config.toml
hidden_size = 384
moe_layers = [0, 1, 2, 3, 4, 5, 6, 7, 8, 9, 10, 11, 12, 13]
router_score = "softmax"
routed_scale = 1.0
balance_loss = 0.00831
balance_bias = false
lr_router = 0.000533
norm_eps = 1e-05
optimizer = "muon_variant"
max_grad_norm = 1.0
batch_tokens = 65536
max_steps = 5689
Below are experts of layer 2 (counted from 0) of a mixture-of-experts language model. Rows are named router (the router's row for the expert), up (a neuron's input weights, with its number), down (a neuron's output weights, with its number) and show model dimensions 320-383. Each number is 128 + 32 x the weight over its row's rms, rounded and kept within 0 to 255. Numbers have three digits each.
After each expert's rows: "raises" lists some tokens whose logits its average output raises strongly, later layers aside; "comes after" lists some tokens at least twice as common just before its tokens as in all text. This comes from a sample of Wikipedia text that the model never trained on. Tokens count by the router's weight.

# expert 13
router:183118141141149171114151086168116141127102122132170167074142146119092124249123160132142092084098141121160141080122151123121141102125162139109140095140187144124134109104143129149075158093147096
up0:210164129098119146148138094115118139137154164121159105122139146112144079087095142121117105132107199160103151110155084168122047149174099128133134129127123152147132147079137161129164114212141003
down0:108126166152173154157149204139103092084126122171104092123142137162101174196186086164146136154124079074086165175191163114165180125123142122137119082141122114106088119145135110170100144123124195
up1:164193159122077164085118118112178172125126058118149113083067157093140108151152094128173151094114136189095067077121194151126130142146118088225162127096142112160192072144092165127141169114149135
down1:107097082099139073106122151140095174145102135110132152163068154115103162159140091108096139137089149137151159149110159137145158184121102104098140137170173143153181100139158174139135149137121146
up2:123109234138118090143069120141073174096103076099116173133053136086174149194115125151182083114115104150101037097094121091133081144104107170101102143159098106181193113139163129143058140104131150
down2:125229088084133125135061114152149113162152136147111181108116084127153163107125151151099113198148131124117149170123132125121102155131136144174125122147184121089111165119091116183103095129189122
up3:117111163136105036153115095076116081137132146129107122134148109153078113116083045117145135121167094160118101115127099155112127098167032129102042154139138081144126131219134160084213129176176164
down3:089172101108101083108121127148133078116057162068127177101133132131129080114140138123158103101178179165082134149124140129137135143103099181143074099039150065169156114107248132091183108098145083
up4:051176177113255161104114099096113118142077183172086127060179122169083082175164096154145175106075119188196130096164144185171143151160161116095158107112109130127141204182141129102139141165162092
down4:131057102183097120074170173149160156131138163098181126142131069104141078098091108133116134127109139120092116113115129137087163108179080136154144104211122171093100081120181176128054162167130116
up5:161131101121139169097123130113107120153107179127113124144113183142136189109180117147142099162121138092095154162113178136146022163090161121176154132106126178136110125148092141152135115166131166
down5:151180123152113101084107172160051111156161112076119129098138118131095088140118125188133131140080148139147105098186115168146113083116136105109124157137134144148110124140188083154128099154127115
up6:084192094109158152160205131147120088156145121098128144122125173105106130085151156126150110086147118159102138248135101128149104126146119099147118128130084147141135131099159123110140086158089176
down6:140078091131136105119126147091109106108105130082126141066077149159135134114187159121150130117187175142122166083164100161173122213108145180081150134100160140096111099115135186108079119138157168
up7:116196096119146113113183216120156163139145128136155135106164161161075108089094127103148132098129147064139113167154120113168070149130166144123145116158071073060090160150129087088095118062122159
down7:089104151109132178141153099156218053106109119141142101077119149072133132158114114117118142147121125133128147077149168110120197087150172092157157084121169132183178062139121161140143153111142133
up8:150164121136130158109165179114158042122135098127143109118134141158134109105055148089140120095124113172137137133131125095146166097168136138128114159135122147129115133137140110123119192155100112
down8:083077091148139133110129093082108170145120139147169098152087156180146187141178100113109145117083094119082105112117124212152116112161115091133142139157042048157130116116151142121094152133097109
up9:133125189142187170130154130152115132225177120138161116131149087092114056134094176173094104170108084148101143165140176115164147086075086178126145133052073119133123134089178062161129145118108133
down9:180154122152153096102115161107153136082115081144160108146168174151127101148144121113144093155100106101144208136095146156117134132192162128103171123135146120116111121151097103131168147143129142
up10:146078096157153215145142171125202136098132136111157087155153062121138154126114142021128122177101130128127155134111094137121110114113137109105135187183142068117142131134137140084147159132169098
down10:130232105135101104109164090124158172087107140152193142146098147158138122140153167160128063098112122157129167128157133124145138187150174124127097183139097152199132155112119137094090135103094137
up11:150139211179136129185138038106155195129106067130149086146147103137178152111128124080076123125088129133146107119148134100096136152115138066225100127162078101142018213063172121136129171086160120
down11:120203120180105142159131125133090076108087135144138124141134162107138068111096062068149116127134147144150126105113127133155090111229093138090107177155113148125183108156108145102142154099144105
up12:128082139135119148161127086015133156203144156134101077103071080118193111165136120051139100150131111194111143182108108136094117160166166127186113100103154094122133119116092150173095086150141143
down12:101160149114189166126147131135144120061097133101164160144134195143083163201101097099110159127168128134125072139113073122178157102012117096124119121110176164097132136130154148105121161109155164
raises: " However", " The", "\n", " Other", " This", " His"
comes after: "0", ")", "3", "4", "5", "6"

# expert 2
router:107108135113104138107080118103137107083133142133149178101063115115101077110126156109154176176141123090177131156123163092111099140192129089127165076136124086144108177151121088115153118170099199
up0:220055075166108091115131130182109139184109110085089100172096161141098094164134142121125163124132175085132200174108084137119135080136104125174174118140083148089057127156143126117138097123137143
down0:101173162146103163140118144110111092104130108143139122164137099117137161105105134147161098120125084182133078151124129155102079152119195118099072146108117114187163162192120151145111124107121179
up1:131114126119164094209148137088156136167134107072138138104082086131144126082126169116151100073120106140135140137115143125156146174133120159143088138137120108105131157191140158093163106181157138
down1:151107070140144202167173110095127133124092110143142155098149125148115115114149120122137101132112158138072116122161129096142145164085073048135167113069160164122104074066138123141148139097149082
up2:185089176103113108128186158079145056202107167131116091076121125111184090193143120108094115114154076126108118099162157147160110138115106155135125148088112133113139182192141109072092130129103128
down2:112154138102152136112163099158147184090095141130082141155080149052047158092104062124137172144131176115153178142143116130099152116148135157102150104137164117108169103147103130137153129141170120
up3:199107063134171100163076136116188131142076098184139093124094045147137125134173149141132166113125144065152177129163187182147141118123096116073161054080104112071094062111113131095145056144159138
down3:081118193150145159099168142180084140169166131041117139143141089095120138122094142150191126154156104131121096159129054155134103150123152153148087151128121107129131196109102144113092222151133122
up4:125159124155171107169165163077160140119123141117068122100155124123167146106116075060086104100123093180112130139084122085101155142089091126113122178169089106109182136114190133114139131095105169
down4:098157114138092128132063146103137125129166164054144062131143148180164137164142115153145158161150110136157146150141152167152122100163131096131137133175165157138154117167133092117158120117133140
up5:141066149177139216115147099134132066132179100133178124115154112137141127166134141144172112044125089067144115131209082130184153134154093101076136126071066084100114114114160141121142140090164110
down5:128139091146110152121153157121101191157148117167035078091153105118107115114155098087132127151133157090158122124105146107099133185113110141123117097119127130150133140084086141141106113135178047
up6:111112087074114120155108114154169169047147177137084134111142106202198105124149150101121138137072082134119115148116096116180076164117241189134186125104100162110177105117069101142148164138088065
down6:107155169120110092212166172099186124084142103124145128102095110147157156163134099218118060131091162156116146060163137149149189178146130145131083090117161113167156121156144188167176099122120065
up7:088164157224094087164183235092119208141194123130147048162193146156135160215137118130197053148105077092127145154053163152121114155154150156129126140154124148126077103077103119113117117105146020
down7:123163110122169060142205159177192114157114134093105136170163167158134118137043157208137070162165067125120113156104122116130140113112104160117114157152145171067155139051150172145123147111085054
up8:103182099134086145123171180182090111087155169090167169162117153102144055114140117090180124114119142111118156127089095082126143096177119123132079134147087144102089062134095141108124164105042145
down8:103118208188151151128146124154182141166114089115130163120146091133096026147144134154155100102160056112135144108099162093133138085147135132135130113103160093137124140117169162117118085181169123
up9:115111095108134081146161063119077106141146100109124128119119203107118133127127151107124123146143111166149098132162093160081111125098158109087095137121108069121068101111101160100148181114127131
down9:117147150137132106109124173082111142122114149091173086111125168168109113085123110073041127148114158100142105130114116082169096122167151082159157112103183179102136123145148101161130137147182115
up10:093086097133158141111140124126141078152090079181110109130113072114155177101211073115086178147104131130154117123144086123164185102149151115121130099135146184173159149141098125120101087193092145
down10:138124143153116118047131150170113124195144104163093134183171175132158148128130177117148126129076151098103065103184200082092099111125101136161154199140186132149115120064121127142140063134089133
up11:173097156217113183176174124136159138097188135107128071117133203124159105115167125119118118091113127098130113181077096116031091102096179118098121140156102084102112097099156154131133133111161094
down11:133112107129128047072146103147136101150143094125109198154135101107142066136122201123146179067083092118132099161143146074179106135177066095100137189174103137179100149120082116116119151102183118
up12:142143128125154092054166075078117109191130090179099143082101145103152109109136173183109153141118162135142069108140129107127151120129098122147151156143114101198156082103206081211128135177097149
down12:137164159188081151132108134085130064120050089134153144091087154120147087136095086099087132130076107102177120108120172127119172114124097106170085162083147152169153067137167149083103088100127179
raises: "===", "|", "==", "-", "====", "\n"
comes after: " ", "\n", " |", ".", ")", "=="

# expert 14
router:120148088163096118057086107163176155129124079108145096160126099122102113171135111097112085085104178141138171200133114134078103123072143135140175109103123112099114112134127149105105146088106204
up0:214086141096143074103122145107083107210103145085115172151119078078131119109120093123155117128138133168189117092134137118120129097138123112173136171079165125099065037137152120092148134172147145
down0:143161129146098155098116135132115084094089116152181117102085164204167155121097093145073167135164112134182113140128176068129157129150130144136118150098165133083169166164109127130145152112182099
up1:103178145158125110128074148055113151141119178106130086112117098147100135166129069150114155106175166127166133167125103140112114120135132135143074126153134121100113132095102166108110150164142144
down1:138129129102141122140124136099117076132071108113210117120139121191137092139143067133141129175179141160109158124108167131113091160137134103123173131102127080150148168071080126087115073130074112
up2:159103190114139187158167103051129135158086185145108117204150133116126074082122181143083143136128157147161171124138105182153124115075123146141113135115128107142118085171093161111112113138127164
down2:131168149159156209074113130117149127174160141154087159074155099113157119073162036126108076102093152176134089121109099083136114124184121110157128179107095136118153114145124110145146143089104089
up3:163142092146079124155149090180164139055104161093157122137061081085064131077129150146162091119142187090145153169111105113131141141128148110154124167092147101175180124128156148107106118159148119
down3:185187178168115159134148161133122148155123102087089114100112150164154196105127100119118167088134143117091138108131167084164182122145152158152175130158131096093098112128094176181110185133129114
up4:198142154146146097181111110112069112168089100103153109172092154124144141133147096108154117124113087154142106147169122178135124161104045083160128167128114143128175119143080096131146147147154152
down4:163079110107120172170154152163115203064188129110129111164101115095161124159136119147040147163169141097128108122160114176136160146107161139187139134117174117108133163162179200127093041141175097
up5:146184133167093172161165217121199147140136096140137113083106100120122163134134093113100104114130068153090163121124104131172160110125135146084159178112087061173173107146137192135108149089103154
down5:135101109138149164132148131161085151115100170150121118101119130127085136139125152153112173118094166136147132161145088107116114095128110175128202079123170119066123087163142104130167148102146176
up6:094098051113183087169127108151115122149126149159110115068138109152126169110168103124135221105143130126128107200100110104177130117112126126135129015099174183211089081176136194148100157156135058
down6:148083159123127101135134079132125100106175173108104115079165128083120166133196044129124179179165136109124099140138113141118114173163089114176134136119151125092083154170143171107164076114094120
up7:157113105141129130165230141117160144130119142161105052137141199090129125127107171158143160123110111172147107157092109130142138144132132098153118171094104083127107031081184134089136151106134131
down7:091161123111134076105158069106124100062087127130117174123112120168123131099164099090154137140102137134085143089150112215097097027163123116147153154149170094111075177113146082147146075120134190
up8:106142125160150087148096125123112105115144127107146144140100100179141117054145143156122141171151080162105092077128135193128130089123095122189122172116135122108094133137103120152106081112119156
down8:105110082144138138137178154137112114171057186160117126100122126102164066156124113193130124139108142118172156132106147088144130168123042130102144097092130163146105102166097181116188106060140066
up9:109121166135111137089105172215166097106146107109106074092131085159081155190128105125122100134156103050109113130114082151074150138144127056142091144081150155159117071146159120147117199102147131
down9:145132125064101163171116106153142114077164183214130162220142098165090139133105125149090149184135084159165155097151131113125099145144090131131117116120134154137125159114125168100161187124128095
up10:100113123140106113157149181139145151089134155148115168139134165122097147131087117136113141097135174173166166131158177133105166087112143128135117136121103159138198167120138146108063087168118107
down10:151150117149063141173123141136170114106107161061100150103135102128151085135149131042130134091095083153093163137175170121117129105127160122137184131152171191106167132136133062136184166091130080
up11:105163059127135124124111085148150145135093131167100127095136134176085174120130094110091229060164142199106145097154148171132140127140127084146122144139159133078107111207195105125179157184126136
down11:146096178135112151112131114087106118153088176176090080146122068156100158170106157118134091136090135119155138092162085075111058104113132087151210121121182122109091138221109124154058121145122175
up12:150128050126103133153104152129130129201140110110168127118181172090083103208121148082085208153143161115106116115110020115105156136109094125142065171080139119172097127149111070128103153131149161
down12:067118136153158104158130136080110095093024135162071116111047181120113131068112153125145133158170109144106150124207158119089205137158158079072121148124096116134192151143108119176139122178118098
raises: "1", "2", "ency", "3"
comes after: " |", "|", ";", ":", " in", " October"

# expert 0
router:043114170145134152160129179113135114155118136119175143112113126064140156060098130097112137101150134096067109097067093115157084102070105135118157131114173106125106186122160116215099064094145138
up0:193118107206082130134118068058139114108115127088089126177137129167150132133101160139120098143142154193132119133142156138124137139096126137092120118059161191145119116103143134121126142155084203
down0:103183159113155163151135127193147147121135136109044163149089070189075126092131167135130114131048148178092133109138091134152130126131143164124137114202113103104098141115152177186150088137139133
up1:105154098146137114166118116094140084150112103127083127112059157087124153117189113122095106105047081091212162249125154125143113141051186138158165138162128092103145136154127130077113140119066157
down1:120144165127101124155136115163138129178122111116146188107097113077136165149108094104167114122144122098179132111099103159100098140112145106071114139115196119132147140085125220127142152091121056
up2:129104171113165169138177153097125115121126140102154038172156107133143104134140123119102142143208167104096120150199155130155136142128178073117152111080088143143141088107132102109173129088118083
down2:148136112135111129126151097121059145145063100123120164112147164086102074190117191142122125130142121100202159116168094134161118117172087121185110157187144101117126114133137073126112169113164140
up3:131129095255116178129171120145151093142173060060108168177098159149123083138133108116116134088053094130149136153120165130158112157126064148147132161065106111158132151094133147150177099153131107
down3:153166104169167108101123140136114111082066096156106102155118107106112144168169076162121163099181162113146118088184163149093143098135075091174109157101071136139119129145185130099151128113174134
up4:157099148125213127096132136062174149135117144176129185100133160117204108142108087123146134119076168121097157111127172181121078110143106094178137121102119103113117105123171162137096156128137115
down4:066117157132069154093207151150130128156113182101081128102161120091146140143148149176172149145109138167127173159116110115174106079184147166076117078091099168120034118144130117167170108118056143
up5:140169125109152180147089043150122114139132136117241179113184091156111127119140152146092082138127147102096136068163077147155135187118175147125177155086165118152136094106159104124123098171158166
down5:137118152121147146115177105132083148123075177080119121044081125121157145110111142139138113127130144109118142106206131141125142113092142097100159142080114145151133185166130138125100169175089116
up6:151123102161165167129076152117118066109159158144112127142100105140101146155145120124161082191106130178147162111145133150139072205108139137099145096108131121142104062192241094171142154148094158
down6:123160142163137073117158117113144098169158124125138132089119159123162145113114118128141142113092105167165163080152143051139100069156169108159121171106144092114120174186161157163106177119080127
up7:176104104098137140109174096097160113145131115144118124150120136145096115115095072196126090124115112089130101165160136139106099160137116134094106153114133093100142068098135147083150216160110214
down7:113169103110156116103114118112136105084152187122141110058109112136124087150159125125115127112174177142160165140052093105084081125167178148078183126113158147130100088106123151113142141127092123
up8:112122158120192142117089208080147099136163122080136123168123150107173145134107122102112148071180165114147110154063119205174094093103166077111122127086095099207131153133127127125079082140161127
down8:081174137110163138105136155159127149147077133136126148069090143117130128173140214122125139164134118085132122136121082134101102122058159177143167079122156153092151194163163147152166110091105106
up9:125141135116112152179115167163110137149132152132091158127125128161089149100102050102174186132128136136150087101146145101118131146127109157117101117121139130098164138131159121098148104111120118
down9:109092160120107090114167193164123091078179145216124129188107103077132148119180157159121140163095132189136130150105139162050211101132147117143125072125117124161148088107085164135174086101202129
up10:129085130122145149117107152103252105094137156164107064155095128112094162085145094114134090165122113116128099113108161071140110068107071143084181141175122172109101115139165120084106133151114178
down10:101082119140120097136169123158142148105047099110162126152107121083156132099122158162129155101117114106132144118105101168138153123139187169122111132168126080146186106076137161129082158118143178
up11:101148096145144111102112115129171200103155105126144118080151071111183133152166124094158157179120136128066117111125178080133183156190126125141137091171141123128159175134102110131117128122144162
down11:129132152155145136136141110142124119068093113156162074128108164140099089134099166120147189191147191127140124155128161098140090117169124177167103159163152111159163131151142083138108134168160118
up12:132119157168126163145105136123163151176167069135118178150086129085106122151147134128138134063139097188080095111052110176167144167178126066190148155180123107130119115088122121097143090114125165
down12:146171084074118141108109147142170112142087168083161115098128162141106096175186065123149125089148122161102135056131158113151148067117122123103081159175092115106064180145201152206109191167099152
raises: " and", "\n", "-", "s", ",", " ("
comes after: " ", "0", "1", "8", "9", "2"

# expert 1
router:147124093137174102129140165152109150132090181159103138090162198193063079165135198141185105059141061166150168104185075104153099146156153109094185173135080199122174148079113134133119141140143078
up0:172067121130036148094125060161073146112140093084152165157179117167170119154088071150186158086130144158084142125061123115118081108060146124148177117099164138066155131117092094108138123163101143
down0:075120160161114128038141109143093107110139148150131104114175138135175119140180107084103146164112139139101127115114162144121088132136081110090149099139105119143173158149107130157139116113134083
up1:160180112087136161127121136147141147095196175114066122135166123170141078105122088126152185146121186159152156137151118145106099126104129135154111141133103108105130182162076087120116140147131141
down1:111153123091116111137173128115099153180136106092137165146101206142111125112132188122164155144155151170130083154130118102145050122072157133104134175140180072118120105132147128137119150095139203
up2:192120175106120133105134130135114130182110139089166073163148179177113060123095110136144096106143135151114171114107121106104119084137149119059194076119117145162081135152094071118160155151076131
down2:144131131155124125113082113097155161115134116069125130119154156117156131144124047113084144145089152120099114157113157158091134156098135135124105100142131101141163102123103093119123101126142154
up3:160125109225142024118098100112101195117151095085106091163125142105132159101158154081115107128105109089123143106149158102150105048185178134119145106092125188144145019101077121074165109108069094
down3:143217183126152141204092159142150124158142123118146155113141116138142151142144144142142120126122141117115110139086173133119153121158116151084117104106176074129141121088127112158151112079141125
up4:178111113120241091092127131126174097098137192139100108119098091125120098149161172120084133126137105103121096127112146103151095133145137151099187132124145072164074093139129117138098063083082176
down4:107124101152081113164124194120152132136131159080126128172140118091085134147145118115120101121102093142144126158115137153133111115166154105174157094152144106150103137134156115186064161192089115
up5:146105085111140184124102081120084136106115209160209103086116122163120116130137156126143112096145082170124122136139082112130116112139067108121142125106142116162156171155090160148158105121113123
down5:103167111107135167158159141097150094155110130139112193081096139075150116132109146108103093124073090097125132195152129176121178147151097120158077180086147155103061113073096137123146145088124125
up6:111088104185132099082111090151106077106088089150160079140152138129089122165141182170149073045112114110131166165148103142152090102162166135121155152079138134111128156098108113173104112093107130
down6:118073092140131148129153142176143113114129160124153132096122080072147160095200105080136149138147168122185138090062169139078125135138114191158107106143181175109115136158235128059125140161183091
up7:135095127084147118163180137158130121079132132187195060139150126114072110128096175193078156127105173099119171100045158148154088137133118153143111160093153156155126087144149120095116109124123128
down7:107123149110121168074074121102120166124109111120139175191122173140134161170107131123099097118132125106117083101124090121184114185150093144181137149119121124138130106116097126125057105107118118
up8:164107137077039117112228189082153129100117080185127135089157122090030127115092143140138152124122151161083108128123074156146089124113114135119094182148156093097117107075185202109109151119137135
down8:092111119176094203156143111139109113084076160093074158170136121140112139113129091103084123112121148132104098133124157144163166122058134134155082152103101099153159136100105129125169136127193073
up9:113166093094146150126139120185176162083124169185082147108119142191107076142151157169138117135110097145116056106160122134155144083137124163131148141122154094171137142102069073135148153096155103
down9:127082199106135133133124118177115097112133155141178084071104153147156166067121154121156135098156101132133201110152177137162175096127139133164147142095087126195169088139150119159113145177114120
up10:154113137113195085106120068173205105127124065074146131127109148091163164070150131145072071094164167129067123155098146087130135168133154152158149193103135183110164178121087141131133142143095140
down10:124112144146067161125099180111150145127139122132107087120105105175139142170069125139174123119137105181109119123189121057125076128046067173126135107153110159170124118143100118119121099214126111
up11:086174136130122106110112084125083154091107115093156166195077180114111157105073139145164147139126154111136151180123130102092150131094135122144176155123107096029139053108117113164191123172128178
down11:113110150109121150137196157120141080098120149169130100080088138169107125163130155088129157123088150101091113156152056158106131144141125168127068090138127119114101107109115169071128154118137085
up12:127106077096081104150182103175182092169160094073088130148112152118085124148138115119148143103136162073173095083071136084140137173091111165127081110139178088124154138115140153130101110109132111
down12:162109141104146095101145086119122138143131134104120096106084154090137191167156109130089152114111160109102148120111137121108137146075106159119129176127150149155103195205117152130116164081094113
raises: ",", ".", "-", " and", " (", " in"
comes after: "1", "2", "9", " the", "\n", "0"

# expert 5
router:080130110131137181126202126079116193102211150095118149148121172135097126179057132123145099191119034151155139102122107124132181193025137122094097137143105162112146117178046121088134162106160099
up0:150076167121076122097130077128126121161136142171156135146111110155155115148148204137152152130181148098117185077123133144109068125154153106141137107096081101153102139144124123166115133109184144
down0:096096162077114190109134050198125135092147090150114145066158075106131085046117078083123151101167108087137126070158166109074149112103162111084144122121136124106100186123148129147172166162122143
up1:127198104148164116104168165075157122066136075068190122131127107083081094099128092153133093162147127189118133198138175083119097075147112111134097115177096124127086128161084159130127063134107142
down1:134149114130125170098099096134128088101140128154070117092160113154130110118150155134162162120137168091129095106125112082120125197158159092130056118151148162200159093138149167104137136166122121
up2:120160177086117128123141135117121118115105126142064121180162152150133124149106102134131159107111158092144106221150142095077102135126172088112061083140137094106113126118145215142118145103168094
down2:142141083091147137129159095079176095082179093138026158070131172071035127090144122159137167137133162147154133131115092126092138188128139108213137137080135157074143135123164120145111135140116120
up3:081118118165078108194176155153119100125157139141205152148094114096154157093115108108142116108087126074117170102117148121220195079159165146162153121148102106197125156144105116205089090121078111
down3:111127167079115143090162124208102163104148148123135143103104165112117108185109165139113123125160147115132103098175091104146117172150163125122167211150157180166083155115094058104091127148128159
up4:142183145117199132123102132080090147209069117121160137118124107243146139150161089051123078089122100104152116135131090159171175128099163141053148158098095161142181121127082065096106147121071117
down4:170113137135171167124158128116082134139132149153145126135153124145144068157121143118080147138108151136098118105153175070091109154160084092124098136129100106126142177064152109122131122112142114
up5:127076123099130218145152112115159113101157158129099135124106117078111132103148117107167145073156147141170122130136187155102060140102125142090134076117187103089160132100182115112142085165144174
down5:105106023122137155109135154101147109117166116105085114121089147103135104135128159147169103112158089147175123107102105157124118124112090159047191167096218094130142125120113129135171153149125174
up6:177108090145130091191121092167102058122116159171107102105195107125180118113081116105119104072101125134124087121147099112122120160133145135144147074133102094120112118172126167144090152092106117
down6:116112131109166113111111161151099134127141140117067134171119136114136148094147124128133150086091166068137080156143143141131148093129116117137078153198157196109124098170176137104157164168127145
up7:139180103148066123105239105170147131099135096131092147178076104126127105139078143064214136155115133122078143104187191125089127099148100106120144158150147094089107108102105172097093103064101151
down7:083117109125158050154158176172137111102103107132149158168157105156138082185071117104153139145137206127143146111042103149142113146102151093112136106109156130164125119122078137092135094090081105
up8:124176122152118149143181194095103118126127122074154130111100148164162103130059138150095151123166149141136138083125132091154082200125114063136107067164099085108164095118166135099066170120165088
down8:109150144114092072165105165166203113131115160036162131145116112150182126240150117147143099129128148096143141110135118188081127120176105114112089167066117125116146143153114150138155148130142150
up9:119142139128107130091096132141144092098084057163161172194178179166135171127120135107109148100173120167158108157107131116111126086147139103140118059077111090148135077116170133109146145099156139
down9:178177147124120199074130124175149103128137099140177135133118164086143126100105055092064144152150090086100134163138068115149113157112154145168102120152144126092125094147118154099174161143176161
up10:248093112145090069155183126083231187101168111152150128111108183110149159118122052102126101128128141090141123146110073152186094117090129167075114171147192136168177144114157117126099134101140151
down10:125178096169144113205132144089067080114143117127112153164114183167097132096131090143117120163152100130162191123128140163138146116112136088100081177124094129175171091185138079141100133140201175
up11:133139139135078128039115128137065204138137105123102189157110114122129087162139091132150172140161138068062224158157120102142105181156152136170107086125161102100153101131084194145068123160088160
down11:089143086166114121067141178135164118136141171099165095167056122121148141201145146139104119156108110132149129092106073156153128111123138118109142100130127120158079118125137089138129154102083141
up12:097150110127157091103175130124112061184150141159141093116115100161162112133089156094174162085103093122135145134163140177115155125162105124187125123091129170160124145160068176123178145052118144
down12:111158112101142172125095139148100129183137125110118137168122109143114106154111086133113118111110147109136130135139134207071151136178136138153158123083172189084189123106160137145133042115170119
raises: "'", ".", "h", "s", "-", "es"
comes after: "-", " the", " of", ":", "|", " and"

# expert 4
router:145170132093104190062145096124075120120167140166096125171075138152158200055092080166224118124113138123093114088130131152152109145189132102168124089176146178144141150198103057075166142166129210
up0:227096137126160122115158152122117143136137108149126159160060072106085140142135115081110212119120129123098110159151092143165164150173103132107103123154114140165101124147096103116149126110102137
down0:135070170173060130169102073102153089146111114141092140121123209140185147189138148138084120124083128119135177124124143136112082096134135128111147153071166142126131148122118152139118136094119105
up1:107255083123104089105085180081098148080112086106147139092047167110095126134087094122104177107093113158171129136177121107177144147103103085129167136169116120150106098150079133173046102137103111
down1:120091151113131111137110140133105120141161148110105168134161128029116077118141087149176095120162133103144112158072108125125119138126172095111067116161131121097148122106093163144148149149135131
up2:162120191047153139142092137146119109075113108138115172120105130123139152124140107186120143112068099053081106088123109137133086114147147140125180076103114074146112089130207127138140173146195168
down2:204115071201187127199161242116125141083070084127166123119156126120130119136136111207143221146132122175189139153124093142158180137097148134088089155121141112128147114089104112077129132086109122
up3:133128146235058115160100110150095077110090155147161085105200138182090081193135109121140144141154099178203128129157183131150111106150078110114165139113100123042137118164145153078121110127115184
down3:138048105130124107127076215109093177146088160100112114112153127102097136137133115150141121156058093106099104210205129143104110078179140122141183113099169104143191140143113089159126162110067152
up4:092149150091237143098119137116139081111113132117223150112201137150145111130131171114169142152142146146177105091103180125093117139106120143128127097061127126130209142145160090088153123137161159
down4:101136159098137137147128157143154098141145138071131131099124131114051179118116169115121173170141147124099178083087125084138136101142119149125124081165124114108134092120116136089103070062187115
up5:133123108114156083091125172106211081113156076110126113137151104120104136086125151028100089173142144141061106097175103140143156125113088141156129148135117110168122103084071103130180092109078138
down5:119125132127226082204172080153143111163177112198138123154073144122099117185122089161117127182143165123204119104175142163185144170113107122158144136123084165089094093131112123123135103120166129
up6:064100131086154151208084114102122107088167133110131205126133153134137130069169113148145116065165170149104139110177118119114125152151073078102105142120165148126191121155080101088163096153158102
down6:160126169135119143139142144136151165145077170146158147176155124127158169144124120100137173089132139085152132101150063113121168046119123080135125134112082136127146149133110176100117115156084082
up7:127109168115135099119220102134153085096115141145181172128080158078101098146124073086143108096125091095148127086084097147148095123195101115150129122125104126154142156117130151127134116111109126
down7:120123142120098128109123196187139131113117159117064141181153120056101178111145133153107121097163111126114111171166127133119100131125173148187158154117147211090123155138127136127137123164130110
up8:173165090137128130160139166149112177129122154113098108125110147103204151120091077110180118095058135147081134108080164095146110096152135161092136124137079139129116132031121113140131129152095156
down8:166137099168128130143175122078131126157065244100105145134154128093122137162119129070110050156199160162130129136193132105106094199098101152137121099112147160144098130153103067127122145119102087
up9:088139118110075103137106135232104074094172102108187130102097122115082146100132121144175118122128121027099119138084119105140130173119110150129137078091149084079143150082123092126146105093177108
down9:082144146138103145147092170129078171147137133113115079150122120137169163144114089125153121131181086105113142105181124110116114148119150140155136113153157139092160148129135122099037172109141125
up10:158091115111153159161088134142176162197119175128159115125153101098077148103127181125170130112123164112155126146089071115102111132158135171151106121145116106126172168128137109099117143072097117
down10:181145134152111136088126139150142145155152082064132106136139165140127162164140090154137152154093143167120078098103120139113078113168106141166134150117145159107110082140101088089113149085138121
up11:124106145171120119073122157162075198112131166063087153140103132149075146132135101181103079137131145120075108150095116134106112130146157174122156138129125109105136094098144162137143078095111144
down11:128138143100169141129063116157102152129167131128097100085157100125132130149146202114169115158150118123154087109082068127128192080122118118107080101089180165194140146094152126136090072160136106
up12:096061119097084138120125111165165134164065077167114113121149151157145138096125120182098126075134121155065133188103163127106118138100092133059128096075100104157122055103135079117131096173043141
down12:148093121155130182160135128126168130085153169119073166164134138110155136144172139155146112172110203134102184136153138131114170143092136108182129088101093101082183132158143135170122120193124131
raises: "F", "P", "f", "B", "h", "T"
comes after: "\n", " ", "-", "–", " Born", " non"